From a checkpoint of a small mixture-of-experts model trained on Wikipedia: 65.9M parameters.
Below are experts of layer 5 (counted from 0) of a mixture-of-experts language model. Rows are named gate (a neuron's input weights, with its number), up (a neuron's input weights, with its number) and show model dimensions 288-383. Each number is 500 + 50 x the weight over its row's rms, rounded and kept within 0 to 999. Numbers have three digits each.
Before each expert's rows: a language model's description of what the expert responds to. This comes from a sample of Wikipedia text that the model never trained on.

# expert 28
Description: Sentence ends, name middles. Periods and line breaks ending sentences, plus middle pieces of names after a capital B or D (Bab-unski, Biss-essar) and numbers in table rows.
gate0:444446543556531462610494586483528490470427437508629448479524514489533535512406471559493410470460510541460589501545543493505568431461491544466536382557466505493489459566503454523456428574514439474533540495638505472505409495509553520503519517562457463432493472452488466535415512498492513576
up0:493535481514454514568505517500539461442500590558440473518419491361442533491497612499512508461512456545498509365481498544414598468525409436519576468487464467497479431483460383447489481494472538629549515426552534440412532499628451577444369556436416494664526507538532446620512360552497439477
gate1:421469438453598594450471524596434611528482492471437491508422535475426612563565477489529520499574483409462442470497483600508499544444429482502396515481535490553600474502448403509629492568590482546569490470504451521569416493528472444498617469456570494490498429474504473450508466522545438501
up1:446555523569481463601510508467521507513448515547514517509491523563601540447528472515499633489404499477480500466505405538515523501532529568550498583504519459484535557503534547537509352414544393455461550583544561444427547544449442564489504405460371584548492459403481501501528514497445538555
gate2:562555500454427613447433443455468476514567547550567518491495514489434467408475500520466389524512445439518481436472542494538530520593531515486477560480458499476460531518533503527522646480477527607553481444552479372476549551571539439548528509537468450415508491489418514429603507508557433431
up2:506625596467490570500566332443503467469555448468522562486476450554576386430456498442456430514478434503512512524506495476551427550492480534510526497518563440508526490537518529503530472528494498482519541453522537492548591515442506517488454577497470534447488471505544448442558434529492525536
gate3:453409437518483422586431572522434529536430524516549442516470538491536435568552553616503416630667492464455429516508521448499553463468483473488512552574580559553437425544503569484508528420455489443469476504516483521546434542475503430487586548470501485572478456480451481454541488443478563496
up3:489475499363532446485513406514560354540496502519500532536533565536499440552591471506556451452536477576450509507473513497519521514471503472447485580512499536522447483559566420520574481543494407466409504480536425507502451548532345577516535524528529519543400515546444580497553576470426429576
gate4:556554526477536556525484487528500418441545527507467404518534501537491470533518555454499497494577471529431467582553381482481506580568443474565505428507583524489487480554447604506490497475526468481493489612509476527582508466499415455507494492565532371479494493577548505574523517505457501365
up4:613558499469532474446587483470532481515531491585467565513516536516520507514492532499498479467465424471488417499521445505481434471604483466435615499517550522491514477451471433562414529505556566404499488481357508499532472515479537513474448476535558479475528445467410479513469556580514571530

# expert 33
Description: Numbers, list items. Ages, dates, scores and years after commas or and, plus sentence-ending periods and colours, e.g. aged 24, 4/29/06.
gate0:537528536422543474448529548484533483503541470513529576520521537508466329465579530503559603514431624543501442478512443444540450508548465575499494608475517495532476508415567584591434416489406427524509495481477619636576569518470515514462501558488520472625522539494490527504571505563528498527
up0:503459564497539471594560477432510432480546443458496549465492526468558429479441521452525502496505502427449497505482457486586579544563435367560506468488515527517499591348518604538525490481415457472478454528415592488529485486367484385598469553499490560524479450555574496424536540504562517476
gate1:451518467572488515524432495464452558523473493515528473570554564446406461452554531521562453589504538541506452517574508516394465509482502514498537452500540532469534473533508532463455411529528496431513439363556527494528505553511486464558552568410493529560498507539553529426461436458471481478
up1:490579475411411535472550500583427455545540505490472532435506474508638470532516510531510537459573506536531483536522527474543553544546502492514491547493583535485497552524469512496420528533515488412418511611449555565498404441502512523500617454497548403577458515524579476553508589541498579492
gate2:536580558567432577517495511507493443555562450493501460543574447508500468503456434546507656498572530447521395506490445533591525561395518486475494507478489513563527453577434608470493486540461484412496492550449576450460412513536487490554460545484482380516516520592467559509513455490506527475
up2:587444585429542538467519519467465611502389521435591531374495555522553514545488600477533504509546498478486523552490605487438522461571519491520494561558548413396499425503564463554628535541572568554524437434548550500439582486436476551449469430442503536462497470552575515458530529420480548580
gate3:502481489429538478504464478531534497464568502451490446492547509478472465505343465479514463448421501497480484471467445396520510405551478473549362492589566500464544421560514513426497567395492646474523555464498505510531506528573424462466437505548533421523454551453555504472579455464418520576
up3:508524509509594431528463466439484495573510576459549498518481501564500503477482509579527499509450468567517426377538496501460548580537523534565485566561443492564532538504434447455517540533499428544523515425471492433542465474475492451465575538587562447412568480487510549495480450433521474487
gate4:505527495499549587481513552522507455610511479517515444510468552484462441433489396483526425544353495562410486468516452434526437438503502507459541443381513452520535376337409459429555468356532471520492462515597507478561445509471449592426545493514604446495503550485545450555404561555508517537
up4:534447577551510504391469575547545484551542518542540546501458493538538505421546535514506456539534512579521592489414476445515502476449452434431450433433424521556533470539579442393525508427523562518561608577491499443598467476561479479517557485570486566454499438463530492559506462572518538503

# expert 18
Description: Mid-name fragments, plural nouns. Word pieces inside proper names (Nak-am-ura, Af-am-iyya), table bars, and plural or event nouns like men, banks, rescue, arrested.
gate0:536506487445484601491411524385541576490466428533522444497567431467477536532492508524438549573526590621552445538508493402492420438507564508529503445488421456453478547481505509472488473608411539459491507471438473501503435484609473642566496509441428487525431460555420576461484487493535480526
up0:515526566475499548612525505456503519508489471514476517464514451546432420528530497448445456450531534444514476551577511490516444416423492442541460474525459547411512460486520523574532511568575459427499497438503504499583491383541430493484494424539451477473515645550492469445504449488446444384
gate1:522493442468507583510461523495493506506525462468509449514509526516477609537579510498564347566428471467490517484481509508438554463485595532426469493524555519469530540456491521544433496435520533530558528502461578480475544535508481390530535477487493482509491510460506562483484592362438444579
up1:501498465461538491573508483511524604492513471483522469448493503497457468495410478556468463447587506530540469451476384508513479442563477489490531448532483520474481522514437499514527499466520522409467515396532510454475474506584595511468536436557452516516461629533575577450406488481497483478
gate2:546463470386595432537463488494523543543512445548488500542425494529499542425566435571453509467623528485532491473514496504439492562476498530503506596469525464494454456406464536471494510490482438568551487423507550473426490447535513561552519507606461569482495405544511517554560450402541482509
up2:545570510461515451464489472382453558459383495479311483462519454571475536529507514564522437540593548578378471430468430443509463505476424517547467477601521505491547495495449501508561549428524485526519471439493491515564552434488465428554448429527496431458502484492467452502483508530536536492
gate3:501603480476392489517527567472496473572451482483524577552505587480544486507510489558531502521537513512627467547440497459504490498470497493509475491441465436496475594563473522603562539429486609527478454528525471492530474498527491517549446479460473482509526483381530429539493551620472482577
up3:498431500518546525486462557504409469516498546469573435552498482472482410493447463606479530482512455500428471479460379496551446545549461440396532501546412524518525400507540472490429446534440501577422451534540534420552491493580463552449524455543543582408511574578460467416489538477400511435
gate4:521526467518525527508513564592487600442512546545553508463432567491437535447467482544498498522543480567512500535579420448528579480511468527527430505373469484473510568405479527464567517511423552438549477477508534545545480517486444504584497498552505512648478436517560527560656511560453426383
up4:477479429510521429510450565406441452568506460446577479570465511485501501536553503546493523538498488507506488443542506500468510475498563531442505505396581516439516486495460506527491469520522579510507440540427524549503461501518460551568522543471482551483490564503571484415429426498596526496

# expert 17
Description: Sentence ends and openers. Sentence-final periods, line breaks and the sentence-opening word after them in biographies, such as The, She, In, These, at least.
gate0:559525486484478553558468511582460540537546526441375539456384485428541482495544529515449505483456511367568482459488553491454520448443503495532496397538512454366498510478462489421530535480476597556483572507482471474520558541454462625493522495520470480463487482493503462516449499542542526492
up0:487450440532459402524522544492601476442512440476511520570521626481557516470600493523552572581471490600398460505509437436515502571545448495561537499452523542523475557407456506504493472463546533543519492565439487466566401580464444484541597547533448456521519651509478532563548468485491525531
gate1:525512480382526552505459567542488574490506509564496482387491486548509547493544472483545395397520468519438476509536511520523511480471494495461525497514446559496459508545568462552443478478455424552476523454438592501523517581503514579500583427466506459527504479459536523480551479479451485619
up1:520492500511496510424494534534517494486495397455462533411544583489461652507485426504455383483462503492512559540563378548384528447516516544610590559470461497462516502456515396523503496557461520474545520512481513446508393499452470449517555437515540366568480510421411483497494465436553498510
gate2:535532529509433484673546494533589497438460525479454529537501491403453554527580456449494501503630564512463511563504478504319503474559510464520490361594497502453508487491465455458435504505491548486432491467584551497447481546452469536368424576515532497389568562529455438475502454450537552484
up2:486469552507552486418530486570520474483539536508530543552501460546397528446514430548544454515450465582508341451503578547564485470527491517550474511470596477497513479491555560411505456468538510580514377554583407496517443468528568542537491446571490525384499492457544514472556533507440451498
gate3:595547507584544521487465523468525559491397536554612518551497499507478536484617403494482538465485510408516537554558369438516478553415438465446495502585528527518542547512518520463478404558466443532473497493511445527476440435528563465466517571533503423468448649489483511524551489498473451533
up3:492494484443552521519405544597456485498538476497417534492569582508494523408534529549550483540532513594519543510534462486441520484550443535542452575484436550496456523480432521497431404430537564487445599515495515530452491574511421447575498518513542449531514372473570527537536496561504474491
gate4:538537392465445511517476454596527508479543472532432485509508403529530467502500472557491475598624571429374432420463578511449466407490453559576505432569553499479472507474395410528468535542506461502538534513447495519592487508461471536469585504503496494540527484420486437468542555603531452557
up4:538448536505446531532484481446458528498502518498518508425523574453543624536586531506462433454526528459419593475530432508529561462465429612529516485512542464507434536417428441560509482470488502509494429512376535454520577421492545522472524464541529557485584515446509521492401559540449487424

# expert 39
Description: Dates, times, verbs. Day numbers in dates, colons in times and labels, and mid-sentence verbs or word pieces like led, leading, find, disturbed.
gate0:409457497490430441461584529459448451533455441494559491554476502611481562502646504499437433481473492524504458529460442450507587478520462452499486449506508513525423489472572501482507484459570536500507525609560500529668473574495554545532458542567537538530444399424499488519419493533505484491
up0:457447515436518563514499515418520533447527517483522455528478536433519407484453520481580512569547510486443490455575541488542493493508464502570480639472490517416468475474480527493469477606578559517489553571453523603494514533544519473461415487434476498480420491383443504494521467534479525532
gate1:598478511433593408512514438492513547483549499517566515480387483569417508578533599538494589424467390483421508528505424550419438512445540461421532464592544604560560496483630496427454513522443512479522445518517458510490458412444455513443397505472525519535554565429467481495479565496501551547
up1:462491509442537509511474532534537540525509508456513534616481546491514501429582510635433404658525459507437538467452524486436562419514497469557476496520558516578553490472469445446497537437454526531421486485524564486393515484446427489510583505458482506508476509436506481477627503475485464491
gate2:523485535548455456479530499531485502518569473485520403570574515541543350481569560474475452564552521451490500476588536622536417501514547524476496466465423458513528561577539578457466483495532557431532480533606529457520496459435467496481517555537465490428510445506539584507548475477458512438
up2:528530501578468529395562629480508479507593517525452464528550578418486465453508513535524559486460539499475433463546395542528491506470527469466477511513441516458559438485603541539488509486488473518564438491457506450644519497450534501462535453558491548464497484599423499474468493514584464469
gate3:459455534527545541507518424475430384512509441481481521553527493468549609579532542565553464439522533490513567463509451464501535491396450483505519469483510404524484451412485360567511489445461538469612560462618470468522499481461475461508452533536485529454531601428417529599541392456416488613
up3:589500357440463449476439360474549564497498504532563574514492481450467480465547465484432503527517418537513486499498463473520509448548483509505452520541502501515438511537466572511444558450444483436445500566519595559565460485461502450522475501503488503552506423610529447593438555495485528454
gate4:636516483449571460509493475462487566523458465438608412545480601478505469519473540537395442583552429561495514409517464498434464493628448490589511482445433499505403514494440510553377587539492507601438499422472534477557463540489473424446489498450561613532509536508435603426515425563531491509
up4:514442517479473533474490537493506486624479476465497561488514551567418498489534599460516394539472403555364432490509491488471484513516491498411519454545475556531520474495490445490506468461514498589485472531513464461491407519480505551433555518509573567498512582427472527513569549517485598551

# expert 6
Description: Clause-linking conjunctions. Subordinating conjunctions and passive participles starting a new clause, such as while, after, although, when, joined, replaced, plus sentence periods.
gate0:566427481518548494487473498498494542579542565499616503478566492436472427438508522570510377481406488532469484520499515544461476529465480504328513333420371448489518525329364580492426508566446513464491479480533509473510516451459415519482447449475479441588589459572428570435490532507525502522
up0:411406483534548391489493484498495452450456662463535529375504570457565612457479505504522592474550473542465528488505517490543519398547529611473524559489649493510586476535592487534426443534455502518527555573496454468528450447481520413496525521515517613454516528502550480504561383503548537464
gate1:499417531448447468505480551456515528380497469512509590539465472462532564472457535467501462488613459515524535475514579459466547527475557524614478535451537547505561491469486584549587450557544561620425513487600505514514541506436449514508530581515591420496505500551460519444488513597448504461
up1:473561543430543569536515604526461549436442451450501567545540536522532555498441476514562518499489441555455523524500589487503475503472483438599510474468508424473514558492533490501620497575538477457523582456574456525449690445493523424494533536549473468469536515480432622548422491578527472415
gate2:512440493484399527534466511389525376506610443489497518549399457561562458497473500523474526506504534544524559464507475474522457518493545537438530524403550453432560520470399608500504445408420535515530514434433574515551512647448540382441543533503534517485622509644440554512519530589418524485
up2:510590489468528524501483512601463587469570473473405492478434503408460526555467515449475487446425439514493560554461511492575461439487647433404459521574483469484455451438539490495435447484489544508472571487518586504488521466634478506518493448573510558518427468468488566480567439533511449498
gate3:477499454473495415489470668635469540469564550479488491469521492588448530432618520481516526547555495558517452363532551514471545447552596391463555482482487491421506412435451514476435498476546531398459514409480490449500475561467537528542630478527444482514487479523552510482565531509475485461
up3:511509520409547516477456418458492493488448525481543499507437480521574446604459513522536438424499554480566535446448474444581422584451429476340458528477514507561495509444530487525511596472478533549495490562526475549555507507448517551531540476449474541426533584495503554477461533518611413455
gate4:479474360448507521665443552501555510503503486461436441458581467537429552469378519550464463466585535479550449513435523543536509513465609514475573478411507521477461565571525548482458526498436421401469411487581462443456584442417569479532540456514562556511464375534371465505430543571444528530
up4:525518455434464489531506543518505511483620478563428518547532491571411505440464420543452433499450464460590563510489458412407548514497505530419542464596542521513479491490639475432569428498427482445397533574568453500495607503439562497489468440438585442510453534501463501470464448398522503482